config.yaml
experts_per_token: 6
d_expert: 32
d_shared_expert: 0
router_score: "sigmoid"
init_std_router: 0.00864
lr_router: 0.00098
learning_rate: 0.00212
beta1: 0.95
train_tokens: 287700000
max_steps: 8780
Below are experts of layer 2 (counted from 0) of a mixture-of-experts language model. Rows are named gate (a neuron's input weights, with its number), up (a neuron's input weights, with its number) and show model dimensions 64-127. Each number is 128 + 32 x the weight over its row's rms, rounded and kept within 0 to 255. Numbers have three digits each.
Before each expert's rows: a language model's description of what the expert responds to. This comes from a sample of Wikipedia text that the model never trained on.

# expert 51
What it handles: Prepositions of and to. The words of and to after nouns or verbs, as in youngest of, ages of, list of, Journal of, decided to, plus about and approximately.
gate0:126130111108124168168135117185097140105135113166116150106091082167105150120138049160148063061161130150161121144137145096147085107120149137112136056146085194091133111129100130121096123160101150
up0:199144163100085108119162182143093068096124176098157115105056205129217123122115100126110158099058151103118108095143159173152104170130134092020079143165154109152159122167133097134110127177153127
gate1:090076169140178092148111145091122118142147092157125116158128096178095166090127147091141140149136094046120192138120111088119094129125061163144127082128120131118102153127084154157167169138165142
up1:148126101173151094133148159109088095136138134116124132133115110169162135111112165063106098158156149077179146110152164044151069093123116107179124143168128134121103119092076145139078117115172191

# expert 1
What it handles: Numbers and quantifiers. Small numerals in tables, lists and renumberings, plus quantifier words before plurals, such as 2, 16b, some, several, various.
gate0:095104166154112093079062141073162124116090084114126077164135139113107150094132161135168138132097059093154154134130193113122112160111134157098104097146136132129079050114111136145102113107109126
up0:186122112136166185088169130114097124080143142153140149180073117147165162122096117116187080136104162119198122129160132106134174157079132137109127103141134131170113094132175140117144149138104164
gate1:069170109130156118084085127194081135108150134171069100159171159103134079092106163158063148144110085080144124122090184151087116116163125069148111099125109139134145185156102129118129107179120157
up1:141158062096147074145117159168120107115126145178119138081131112167143116093119097106077116057152134132120119171153166108138120121099126016132129084157140208109128092183139131113131115177129153

# expert 4
What it handles: Noun and verb stems. Content word stems, often before a suffix, in geography and general prose, such as host(ing), neighbor(ing), farm(lands), north, form.
gate0:195194143161087148097175163110096111136137073115144143092192114118096108152128189138164133122176090121144118109081075133120173112100110161121161080108109158174102126141115096163115098107173156
up0:184167164117126142103115126088094069138121116083097105100196104074065072110135135149128161112147146106140144120142150108131188153095119144115186084110120133144095130111101086155122145101156135
gate1:154076160164156167126114110109144158111139106125110105148121089200167067093129135105153089101158076180169076145128102074144143121106115172132128067186074158096151100098098116113146138154068133
up1:098138171159093114105165128130171115170159126062119202096115150118115114085126089138137110103116162132144172103091129174175110128165173132131178145151091136121129166163061142082116134067180099

# expert 50
What it handles: Prepositions after verbs. Prepositions following verbs or nouns in narrative prose, mainly to, of, from, with, into, as in transferred to or handing the title to.
gate0:187159138139107164169147136180094160145114098084129124124130174141122161144132118153142151178055169110142124126149122132136152135131141098112157128146123131147077086104141095202119124153013130
up0:101143109122166141138177117215159115138113133127112098112149142120085121095116150076068124087136135164109180124116165086087129058151110101108125119107122127114164115163148166160094068095148106
gate1:088123117140146152106184146122168079147114162159091128185140097087146080145144030126123137048127111177163091148199105181156152111092143141103143139137146138149195142158104116141105154101132169
up1:140118100078029104120089181083076115090097140093115139111080140136196127130110130121115113134134127129106077114095169103113110092160104111132099096148096104215114196142106086158196127142153106

# expert 33
What it handles: Semicolons and open brackets. Semicolons, colons, dashes and opening parentheses or quotes starting a bracketed note, in lists, tables, citations and math, such as (1, (A, ";".
gate0:138105145096126154106134139147106143131111197104103123118109176108086101182137099107133126101101122138113156159142203202110140168118106160125148211155169047120121137153113123180155068114110087
up0:093101144168129129154129145162128113135137069121108130140124174163114078091130137085167099073106166143164185193117123113081130160112106113125086205065123156164178109144136139179110160072096184
gate1:163136196207102125076065122154082103137169125142149104144145157150126149102156141133163163089120111128116110121152135126124116165033150073143154101114090142130084060104193090154085140117075142
up1:194107148096149118140131048140069113095163120084087105157155149076116118109107185180136125134137126147137061077155101214120119093156137118112155142158147094121144150141117114143091071119147124

# expert 6
What it handles: List bullets, infobox fields. Line-initial hyphens and line breaks in infobox-style field lists (Place of birth:, Height:), plus the article after "is" in biography openings.
gate0:110165193145102124152156205172220119154142146127165141117120078130125059167148133142088186164142126128080134119137130128106153089112120074128123144170129138136119138134046126104190141165145098
up0:128148174104164124128074072092090096110055117136162050154132101133112061154096171055107133070090132135147118117117147119149148137148128067111183113075106132124101106120141117124139129105116084
gate1:088091115159127129080179054113165152115121108109125101211160106114157106068160142119088092099083078174163112121090108083124131124133152142156126170089059094112112105167132163096179050132121139
up1:116138176169142104101178164107138157159134108133073122125145146079145096139124123190099184121148118136139174067113131137164136134166105119085157167130137127069133223060109105143166142059170062

# expert 57
What it handles: Title subtitle colons, dates. Colons separating a title from its subtitle in filmography tables, like CSI: Crime Scene, plus date days, score ranges like –5, and field labels like Genre:.
gate0:199099085078178158122175160150125084081101117138131128177110138097162067153174114036132119126067084166152080084132126158120125121100115132104064166167162136142084068186104175179130118135130140
up0:108120209158139118070101121090112137165084092133081063157192125229102084098096122113158101127169116109130081156118171147128135169135150098185139156129156170117142109121166124150146108147079132
gate1:127144145096188136085199111176141074106144142129098082101127146181137126086161065151117073156130135137177191153176144101143112160107134143178138147148162110141157086201097125132212146102084139
up1:116092106135138145100126115116132118131164188108184121167119129147125138108141122183135147126116242141135116148141211118158123178104152059197120131087142141198146106144143162133190160147113136

# expert 17
What it handles: Closing quotes, name starts. Sentence-ending punctuation with closing quotes (s.", ".), plus opening quotes and name pieces like Mc, Jr., "A in lists.
gate0:064073091075100172168098095126154125059171090166170143147152152131111096137122137136112131139135151140141131125143115040098120114100122070119121130096127100140130129167049179096176166148138143
up0:117114106161095152115079127185068145205164123130129137158117147143117129176163156144164100151060104061157094097126170137098131118176084116097119138097169100095133119098169145183115148091078132
gate1:160133165105100085130106089122117122103128185176099138143171075165112118128184108188134102191176188086115163132111105069120146091101090079135145140101166150143090111163098109130151147139179103
up1:143134132178112098103127149091155117150162107117120149195162080107103158167101178111112192115148162102164153079131142089182084115224098120137152083106111153124060124094123096122135147122201158

# expert 54
What it handles: Large numbers, section starts. Magnitude words after figures (million, billion, ,000, $), and line breaks or The opening a section after headings.
gate0:103218181064096122119112102139147134163148139121141124141162155158122110081158122177086101136154085112100103237107082158128120134125069108129117127177138120173127147084120118163033148140106163
up0:171093125161123140150097092111105147067093097140151135045130164115172142180109157142148116154136131134147132104153084125110146157156154100134101155114182175117131107109106145104182107140111144
gate1:126132154152164152127137107156119107072104062125131064106092086136060142058205166139134089076105146181129121128101136129127051126138137142113130142149082071173207114112112115120133089109107156
up1:134166137136123130106153133113169122158151166114179139078069173060150166122111090123072120116118115136078046169138144133154159118118168106134132121146139125132175210092125051177068153150133126

# expert 40
What it handles: Table pipes, qu/gu pieces. Pipe separators in results tables, mainly for MMA or sports, plus letter pieces like qu, Gu, au, Kn.
gate0:135105152184105106080142082180129128131135085103133149162088130105136153065064151061114127166114097157139088092149125137053082107173176096101165122078181140100141153128170085066121131134097111
up0:134088111136182171107180144114164184063125089113096090154155126151094167154099156177129095147161095088140082137196171098135074182150139105190134162131121097115144162181136107183140113160038158
gate1:160126163149124150161159102123179096160081079097095178114083115102137106131075054128053095094116116118188175130099134113067151090136079103139130108105126129148134108148124119109153061153106120
up1:100120150112123137167144114209186152177129109077105154105104146085117151103134111102086120120077111150170114136138126082088159148126145115080122082106068176135149222077113089152117136065123074

# expert 19
What it handles: Germanic name beginnings. Opening pieces of proper names and words in European history and place text, such as Or(kney), W(erder), Bad, Lo(hengrin).
gate0:133125141080158076050123112128068166115134156106157158098108207103123114154112150172132087127105077158134103142099085162133110135086170111110157117158204078105174110110138156148110132168112144
up0:088086138131214163151189125154174127127126063154063122140175112145160137162165125085136069124082119148057123099150118123064109123134124117117067160129149109093128169100129107106169142092167150
gate1:138164183157111125216101142091137139150123151148074140157150106046094100129125156167133115109115191145156145168091121122118107174115199040185149103120099163101107134143133153109152085128099153
up1:189072125133117106106091154151079125137163150104154110089157123193120139157094100130068222154090107143098177103139127120062074106100071183100143161101129179095148146151122124071119167093161141

# expert 9
What it handles: Section heading markers. Wikipedia heading equals signs like ==Winners== and ===Qualifying round===, the line break after a heading, and table cell pipes in sports and list articles.
gate0:106140099084119102148164110174124086118127129163109085148181174144143204163161092167152153139071103118128150181120129122089143148120155093118118122101125144166066106112131110165155114129145131
up0:157116195250133170110101101097034178192152150146080151120122125119149148091129149110136107185187146161155113133128102108087121181100062153123167175156176113150166174121126150113110110151123135
gate1:132133164091117155117140087173109062117122147166092076127174188062120134138126065148185134117103135111132065204073166102129181164127158100152167117171136182158154045145110096129128128099145123
up1:125143073105139132201073143165099034181135147115100121047126101145125140128094144145083201151129155127141126138160095173086083144157132131140102154141132163133155140110074132123152171118149096

# expert 23
What it handles: Modals and auxiliaries. Auxiliary and modal verbs and negation, such as could not, would, was, may, should, plus mid-word verb pieces (sect, oss).
gate0:137166131141133136139111073145140134116045103105058126152169147173097118095114073157137124124060150160131153160114168095073137177165139182092180163168087118152071144128163137089128168150122099
up0:109110166097102105142145144145083121098169127152097145157140098120141098152084143121108134077140117157217149196115109098144159146129061160174135142133174132121183178082095174079148083106102115
gate1:151133168136139080108112181112116122133077097107189183067074118092098126132088147161126134129165216144126111099088111112149084155164139110064138135172179160127124092114160129118091139103113120
up1:138098159129087134125115065087124143059141160160105116132128130149160144148161136088102136136146136125144138142123094159152151100080083117118079162063059116103149163101148146163223094096149121

# expert 10
What it handles: Noun suffixes, abstract nouns. Plural and nominalizing endings and abstract nouns before of/and/in, such as domin-ation, -ations, -ments, system, role, period.
gate0:180185068169133134084175130137112162110132171149117126100125159073179134114145090090139132115137085114134129148135101132176139153113109137104150180123207060121147151166127108106117088174131097
up0:029109122123132129097105137168171150071135078102180150154174097135172136140097128116122106150158120141114141062077111146167078176137102091116129157087097160066127132111119167120185114173113105
gate1:208134186060148128154145138177136176101095084128176138154090074153081135091098212078145149124178139121098075074143143086133093142150135149111181155160131145167096121102100125143139142126077171
up1:158124108198138095165155142168116125129190080162144159112061092101110138143098124097122137157153145111104109091151096082153060143137166131084072125068114150131092159105127111151147186114120147

# expert 36
What it handles: Particles and connectives. Adverbial particles and linking words after verbs or commas, such as stretched out, fallen out, under, although, meaning, with.
gate0:101122142138094155108124155075166121144178140090118146135108118140179080116091100175090092058159072082165099169146138161061145102140181067075072098137108146119090114106182132154141146125094088
up0:085124151100087124138161096180153166060093077154119090140120126109155078122127102126090104126109189140163154141051062073117130153124093118150166163155155103085122166153075163125137118106098154
gate1:102139192128166159109210133116098082084161142160085121165044116090138120167132115141136143121151156170123186160128155106114170134096193124138112051131057150101135181068143186153173129146158079
up1:119127163088153158091136120159103063136091117160119152169132136165141159165154126090185029173098059148103125121117148134153131105153128140157056145137100184183150189105129102116177134113113088

# expert 8
What it handles: Commas ending words. Commas, often fused to a word ending (s, a, er), at list and clause breaks before and, which, but; also and itself.
gate0:166119187139124109146144060130139055179086132123130129139124079084121136112154139185131170122092138177093071102134151105140124134170078109118152091168133168094112102222136146079077139162121161
up0:162124185139104123201129089069135130135161097102125130109153080108084107090146087192102107109134145154140126126151149058118122127145105092133138086183119166143088154159014149112093105159156162
gate1:166188134132114141123104133152121198161121115101091114112155101146101081130202187110181139157133139119165135067072158060118131145111114144171113105136166158174145121123103134109101144092073125
up1:081126148131099118095143155150170128125062070132184148153149121094154171140094137119138091118120072147154173066103151166125149106107122143144092149155150120186167125106101146184117132060105126

# expert 5
What it handles: Opening brackets and quotes. Opening parentheses, quotation marks and symbols starting a span, such as (19 in birth years, "B in titles, $, ===.
gate0:167093116124152065128095146088131105157154205121111117114097130203116118143136128118112125084108123182121115134139145202073123102155112095141102148144168103105125097116140149210125065125085161
up0:108097094143164116198132130084150105142150102138124172137070068066070131171165188124119137070167154075112115089184091133135121104122117097140108105158117169136141158206093155087111161064187147
gate1:108104129135102060100131130114064111120138096053122047162145133081148113159128095162137158129157133102107148093098118162142111123140151129174158141058112182161151091099195135133138126084136151
up1:119098124158189156097148128177149138142148147124091125096112144089153128171127054101134151130091137119119180079083091109172187147067162050145066117120081110166138142097105115148088116144110100

# expert 58
What it handles: Headings and titling words. Section heading equals signs, colons and list dashes, plus entitled, inscribed, married, son, brother in biographies.
gate0:092132104129140140153112125102178167133152092147131197081161091098106116084131147090080113159104168107102084123174128092152134145185096117126110129182147102143086121162134111127143075124104056
up0:126156117123136131189154108138114099130095220144112205157101132193085147094133070101094109134152115165099133114151196177124117118168061109115194170137121104121185145104143173091098125164163073
gate1:056124142123102155138115153116146125143185125170095091105137125087100100112087151174100103145158145168198145137175085115092124170097106159103138145131124194173090141072065083110155141186149100
up1:091109089097149130117075148093123035112134069185064111132120110184117107149158180143158100164130116139114115155098103154108144114175166139177168138093121149139111169142081126103111128100129159

# expert 26
What it handles: List dashes and markup. Line-initial dashes in infobox and taxonomy lists, table pipes, heading equals signs, and some sentence-initial words such as Later and Also.
gate0:203136151132091176100182166081100146154104113091186111106102134200124125094125173171164076082072118087131085173126106114108083102131094164183124148075108134095177061106207114148102144153093150
up0:104171128168108197158101135110110105162139149162081174153156177162143157086156180186112117120128104118181123138151137128088129143077134099120088190095082157144068130149180126117141136210130068
gate1:107166117135152127126178161159138105127105134119166155098128115169150151135107170124094120124166124114132160113083090137137084109111075141098111227172133067086085106105079171088128186150105084
up1:103114112095118122188161115153137184093142123132145147119103118122126187172144071139189079117139202146099168121112125102162086077128110168190153141100119137013189109191141151160147159134115088

# expert 55
What it handles: Title words in entertainment. Capitalized words and pieces in song, album, film and award titles, such as Made, Out, Super, Night, Play.
gate5:129174153075133137127093115076152141118153106145180122130156166124094101122096186169085157093076067100142113121111128108080132102117126093109150126142131087118097171157071128139140189126134105
up5:100172124134121131102168064125168085174080114167152130145102154125122033148118172120108118141119127138100119127109150096074114189125128164142093137151157104151131130126127108178125132141131103
gate6:146177133125139106131126115169147067166128144183154176136085113147146144176125123077142162034150134112149146143091153113133119179134103080169179169126130088147180056068149145114119081153173107
up6:097128119091160099145140151133092148100077123154117163072208156114157077095161143115108147141152139113143150131101141100169100115155111101141059105163124160135095070131126121193120094147125122

# expert 49
What it handles: Mid-word pieces. Inner or final pieces of longer technical or scientific words, such as ricoc(het), epit(het), hydroxyl(ase), trapez(oid).
gate5:173174112170097118102116153099148191124152092112112133113088100091103148127113155095143138101178136172135102180081127153131103133117078099208077156152164018144101164119138155155127063186183154
up5:077095191098145038161168122160114107141142109159126067137127137142102101111179093184171174049126127165176132086127165065138086141082102139139122115121155075173119125123138139108139136108167144
gate6:090157116051126142185106103085109123130222108080090164115078140158107142150173163056143168114144165104135119148139105069139099086162082166148145142144123087112105127191130143087145117082122129
up6:195148163151149165118139205125126170150147104124076112132074130082084112141148156076124095082138126177084097141084137146127102137109127161192056122124152125055135122114106063116058120113164142

# expert 22
What it handles: Table cell pipes. Pipe separators inside numeric and sports stats tables, plus However, and a few stray content words like address.
gate0:122094113148084117118086122187137098209129176114144138104143165154128149109127182103128139156041186089175146134069096189156172111108104151114108132137113117108050118117168104073114138099132122
up0:052084182081095154135146111119092169143132080119123155129161088097115150109111188082095147153150120137100107138132180121055098091143112138124125185111074080094153163136123114118148134057112129
gate1:124117121060153153102145125080173127068128099099125115166152101144098126209136068151102078094147082122120155163149125118120142060146131119149110124091163169209112161160155064134141092109144145
up1:114105144040164144105153145057151147116151097119169149102149112121155159164218092176149103111116066129104169104131076158087131129099131125158101089102152123189128100151143072153215107095132128

# expert 52
What it handles: Media release words. Words in film, album and book articles such as on, dashes, film, novel, published, television, song.
gate0:110212096127046110136102151133145128166099178099163137104116110177117132116133106194170124125118161148143069111156130155100126153126132105103097118145176129141120139162090142165092133131112092
up0:118067116121108129093102109109125131133203151100137143137143140107110153094121115137127048172151167123118162130100151162176159066118150071145140105104109094159195066189195116123118146146106106
gate1:124176092116178151145159119142124097096128118083125162116104122194125125146189125108141170151114098065096106093152173105148129069133130099116117101100173126100151122144150138057119128110113152
up1:050091091144156146095140134101114108126104124117086167174119092154124120112115155155124111139068119134093083197096187095091129162165123057102161136076119135087172120163091100128157111150130168

# expert 11
What it handles: Sentence-final periods. Periods ending sentences, often fused to the word's end (e., s., ).), before a line break or The/He; also table pipes.
gate0:091156111107129140115142123081149131120132208152106196136036181193153153101114138145133114155105181082128127120126174160189116069155079130140110128105097171098118078146200109104088106159110102
up0:163074147088146058153090106118084089158145118143139117117119150035060131143148075165162162077180157129078115107110104227160152129128128132120116134143154188128152120158151086119149167124140087
gate1:183058198136147165169129144137109139146108101127110119139088087136061118170117159151140084075120126083107095115155119086085154138115069157146149136104110171161101170113167080138147208125171120
up1:093164131116152166101178164140102137156134151107120115183137089138110114168192153094183113074085131081083153152147156070099126147162109108120132107098162148085067101130127163093117108137154099

# expert 43
What it handles: Biography pronouns and surnames. He, she and his opening sentences in sportsperson biographies, and middle pieces of surnames or species names in tables and lists, such as Mar(r)ou.
gate0:110150102179106125130135152075127146115102120103110115088117111098106134193151131131163120222193086064177121066100131135094113154113095153192173115142091091159150084125084091056167135147095095
up0:153178126120129091158147116129140137120084138154127140100143136059174116141120086158157155165126094102129163111159132101122096150113087155184171141083157067158104144135131150187149131127126093
gate1:126126068127121144114071127128087182117129148130121149132158189127152174156146154190138159132162166206145082108128172114096128101132129166198066133093113114152165113095192124116232153117092146
up1:192093139150101149094158168100106092202103129123163128175090165121109093152175082114091137131157121109036086147188148103136120111147131125085106051170139135103080176100116086174140141122117177

# expert 29
What it handles: Table numbers and cells. Numbers, dashes and pipes in stats tables, especially football appearance and goal tables, with headers like Apps, GK, MF, N/A.
gate5:085137140140126137177116144163159116163099153135131099137123143135170149148152114152231190124082207134133139155124102115150115114142153130171162116186170102077143082136142143080147120144097137
up5:139117113170148135158080189053121099181134180134168107080145129127175128138192104181149160104106098147146138094137073154113174112119104170146151127079120075104115144123081142117154145165120155
gate6:122127099102144117122153114138154156159136100132126048126093098101149079089118113182103123092151085153133175091168147067127135117146140144134050134101151079132149111154180136131157123116119080
up6:156162150132133154162128160057076131214156137120143105119127124121141072093145095106070151124149130176149128123076127131212173120098159158170123118117129135116117174119114176138148128132157088

# expert 30
What it handles: Music and award tables. Words and word pieces in discography and award tables or music text: Best, Won, Release, song, conc-ave, Label:.
gate5:128198137092075079139108128114137160163162137147140150142086165105150130099130152138114151130143138119125091122149094140145139117075105156119178197108117083098131187119138080157126150064142140
up5:110103128074128086111114077142170132149089119176127187165149060042101129142133137141072125099119115086091118130186131151105106159142181167127189090150114071103155100105135135124156124073175118
gate6:119135123142103119103090111177175105096203150147123206132108097175048153167107123125113103156133091169096159144111089151095118105138137140080112141167129137114107111116059144163149117176135089
up6:086107128123154183071143105131105164178116116075161095171104155097151152145137111123171110093151137095096102140137168096134079153132130065128110075173126093121110152051182126156032140094131133

# expert 0
What it handles: Year digits, biographies. Century or year-number pieces in dates, especially after in or an opening bracket in biographies, such as 18, 14, 193.
gate0:093141112172148098137175122202116159089173140087118094095149101164146105165135173122142122106141120153169128094073135095150153122139172135121145148198124127063105142117070150126163184136118097
up0:127130157129092134038105167096161114095082104130101115191079134153127102129077126162105124109101082110117120101179116124142096099130055114175136191089144122167142101146131101144081131105121115
gate1:159176110074162098096164103154099141117070142068086097188156139079168101089117126134150149125162141148118144140157143084137086113158146126070120157178156124110159115081124148119115177140112166
up1:170122119123033169108124127138160101157139143123097122126113175167137118119073165127152163106098115112162109133119223153061117142130115146152111115104141120186180148110149142130048161175198117

# expert 62
What it handles: Possessives and determiners. Possessive 's and possessive pronouns or determiners before a noun, such as YAGP's, his nephew, its, their, the final.
gate0:135176158133138078113139109081137124078130114063111190125161154147165197126104110160154189106108104107144091116015109113154107084145153156119179133144150097132149136168147117120184083049151176
up0:110129144209081065162093113129133105132161105127134203182116146204127105115110096153155165125159094111093106095172064177057108080098066123160078114113138114120184104143153094093070130098163110
gate1:173152135116127101141117154101149165149074157145175124075134152107115103132144163155129148191123057119134172109105148148168145107083126123138148175115185114174138095167037126158081099135171099
up1:152211143147152149112130144112113134181118160102161153090153112130120161100139166135199150162094081107175139158180154147145107156099114152167155129114173127153174123188098090156136093167177147

# expert 25
What it handles: Copulas and articles. The verbs was, is, has, became and the article a, right after a subject in definitional or biographical sentences.
gate0:113098183166131159097099148131060167106132107130119139096143115122180113115136155110136130101134105087133133160130143109178148148091197127144135148199069191115103169127106185151117145125144121
up0:063095197164149105074101127167106101164170144101115147145123119134125144167135160128146154079124139083100050168122143148163124150153140178117106194193109192093137095210091130150072117114147128
gate1:055075172154118139127089111085252122088114161107161133153109151110075154106092109120118118129084124087137175150103094121081119169098153166101112109086092158094126135152123138104101164117143089
up1:098104143152128128144119105039104150104114119142114096129134061097152079117121142129137141121108175112161111140085102065102074122127086097104075114127135036117173198162103135152176184123072133

# expert 20
What it handles: Technical word fragments. Lowercase word-start pieces in technical and scientific prose and formulas, such as ass in assure, engine, cell, orbitals, ovaries.
gate0:146120154179139124169155152153142181131121214135133068129138188134127139130122166109145142135055159141096156133137170124081124169095079126150078211176103165091094101094148111148181167136071137
up0:114136082094132100134117122119079101158108104134091126144145148030124143191161089146106164039125097125145139117164120133137095166158104133134153138153190135095130169100109133085126071137144073
gate1:119163187146085092139095183129077077108174091100137129152046122128186137169133103095081149090184116130153173139137128154119162135143120140111161097113102104127124103120130106111133154124058139
up1:123105116133104083099112142119101149182108139113122145140172131063165069198127096151138141137109123092121152141137047089153087144110116116151103126191135100105095134114090092077144140134141096

# expert 37
What it handles: Capitals after breaks. A capital letter starting a line, heading or quoted title, such as M(ay), ==D(eath), "C, plus plural endings like -ists.
gate5:144035166116098104114101094167148074186092113150053149152086083171133085145123158112147134101145121108120092103186144130116145154160077105113097092191084158127092134087118185117092137121091123
up5:114069123123125121103141132119153195136134067104182113134175154160149158194111098184117090151160095102125093092166188118133121102110125163189129073140146111066173122105108129097107179148127117
gate6:118119138083087169147165108116126131178149198149142129126109123097103131085078112155091127158120118102176181099112132138133085135127105110148135163151120152161120143193121159093162125169134106
up6:111085114172060161121127170198176178160147157082142125076149139141155122110113071094080125091114112135111081138126106179078132064139162109162121091084080142127130133140141119146146166153111125

# expert 15
What it handles: Death and biography phrases. Words right after died in biographies, such as aged, of a, from, and initial capital letters like B, Th, K starting names after Succeeded by.
gate0:156110132082144140133206183083181169113141122125207102070164132126117152121113169125116082123127116150119113095133142189127150079127124161136114136153115097112136161089150089123188092070124175
up0:096134143172150128148115121101070121159124147115142107110154124152147172116149138179222125113107105146090102089115093124146096134182173178094108066063096149118123121127130073070142161137101127
gate1:154100072175108096098159135071125100127117129057127138167209114125157110090139137089137220143128093192115094127100122139165096094174145111144184135102146096060081134147163083122145108130135086
up1:107187095118113108149147099163072154146128117153113168077157208173140162177131160093131117152127134163132144141128150081106091111065111111075086106157078151114099085119133125116036109131111168

# expert 61
What it handles: Location and state words. Verbs, adverbs and adjectives describing places and buildings in geographic descriptions, such as now, located, lies, well, near, oldest.
gate0:208132147084086209198131143134108138081071122150114075176142111152130098156089094113135186153143141157125069121163107168132070082144136127146168085107111121160126144145097112113116151163163099
up0:110181093130084141137109154115176098132114163090116121083148107111173164148115140112159120159134091211129108156153132091125089150137112163112180111097106147117139120111105191083115097120125094
gate1:074118110150108098124107119151137156142096094156126136130131132109145137100107052148164101116187075141109078119148097135192171111128166103137113093184129111138134128066078081202122111121135119
up1:120132212099152089120163150150149105099113073132103155102141086103078118094130129122140073147116149151141118126131095146138146080125132101096088132191107073114146086097122123164133174093154193

# expert 32
What it handles: Infobox data punctuation. Line breaks, slashes, degree and coordinate marks and decimal digits in infobox data, population density figures, chemical formulas and numeric tables.
gate0:204234103105111126091119125135112116158143118143152143150153145106133087166103120139154151123060170119099166138118126136184110169109115156076103081159137117164146133084102134090108160056132173
up0:152119179177149165127081127200130091099114093124161138115174175139108106153150110083118151157111124162114145090143075116125122137170097073128157159157086141132107166170041148122112117126189137
gate1:085159090153151167152141143118161096111112137070139130152144140131144121139170144094165151184166136165123148147182133109071140160161120120126140171095122115136213139185052171165127118103171101
up1:113108139140171092132145082129122163112133164133093157182086143097085139159102159123082157144215130113133087121134120116123146128169119120067186147130135092121125142092068119116109082150140167

# expert 34
What it handles: Table numbers, misc. words. Numbers in table cells, Thai byte pieces, and common words like United, member, years, months, he.
gate0:179158105171162119137101120187118087113147119102089099090132133158055091061135171175134136128139184169136129131157127106130137083090087160134128129172138159105193069110118098106141053158081115
up0:149130140138118076166170111102101104102089140122191207070119107103095081188130130161140146120164159099112174100184104074134124119133110137137108077099095141154137124145085146119136119097131155
gate1:140144107132157089100158159115098146161145159113127203098113125072082070136131153093151124081136122157136159083129130125132083071129111117106120082118173117141093112091131100125140066122088096
up1:127117120131131110177100100150078054104115181095178103095136125131137177104141133188151152120190166120110077156121099152100035108140104103148097176152119107105160126134101118136114101082089123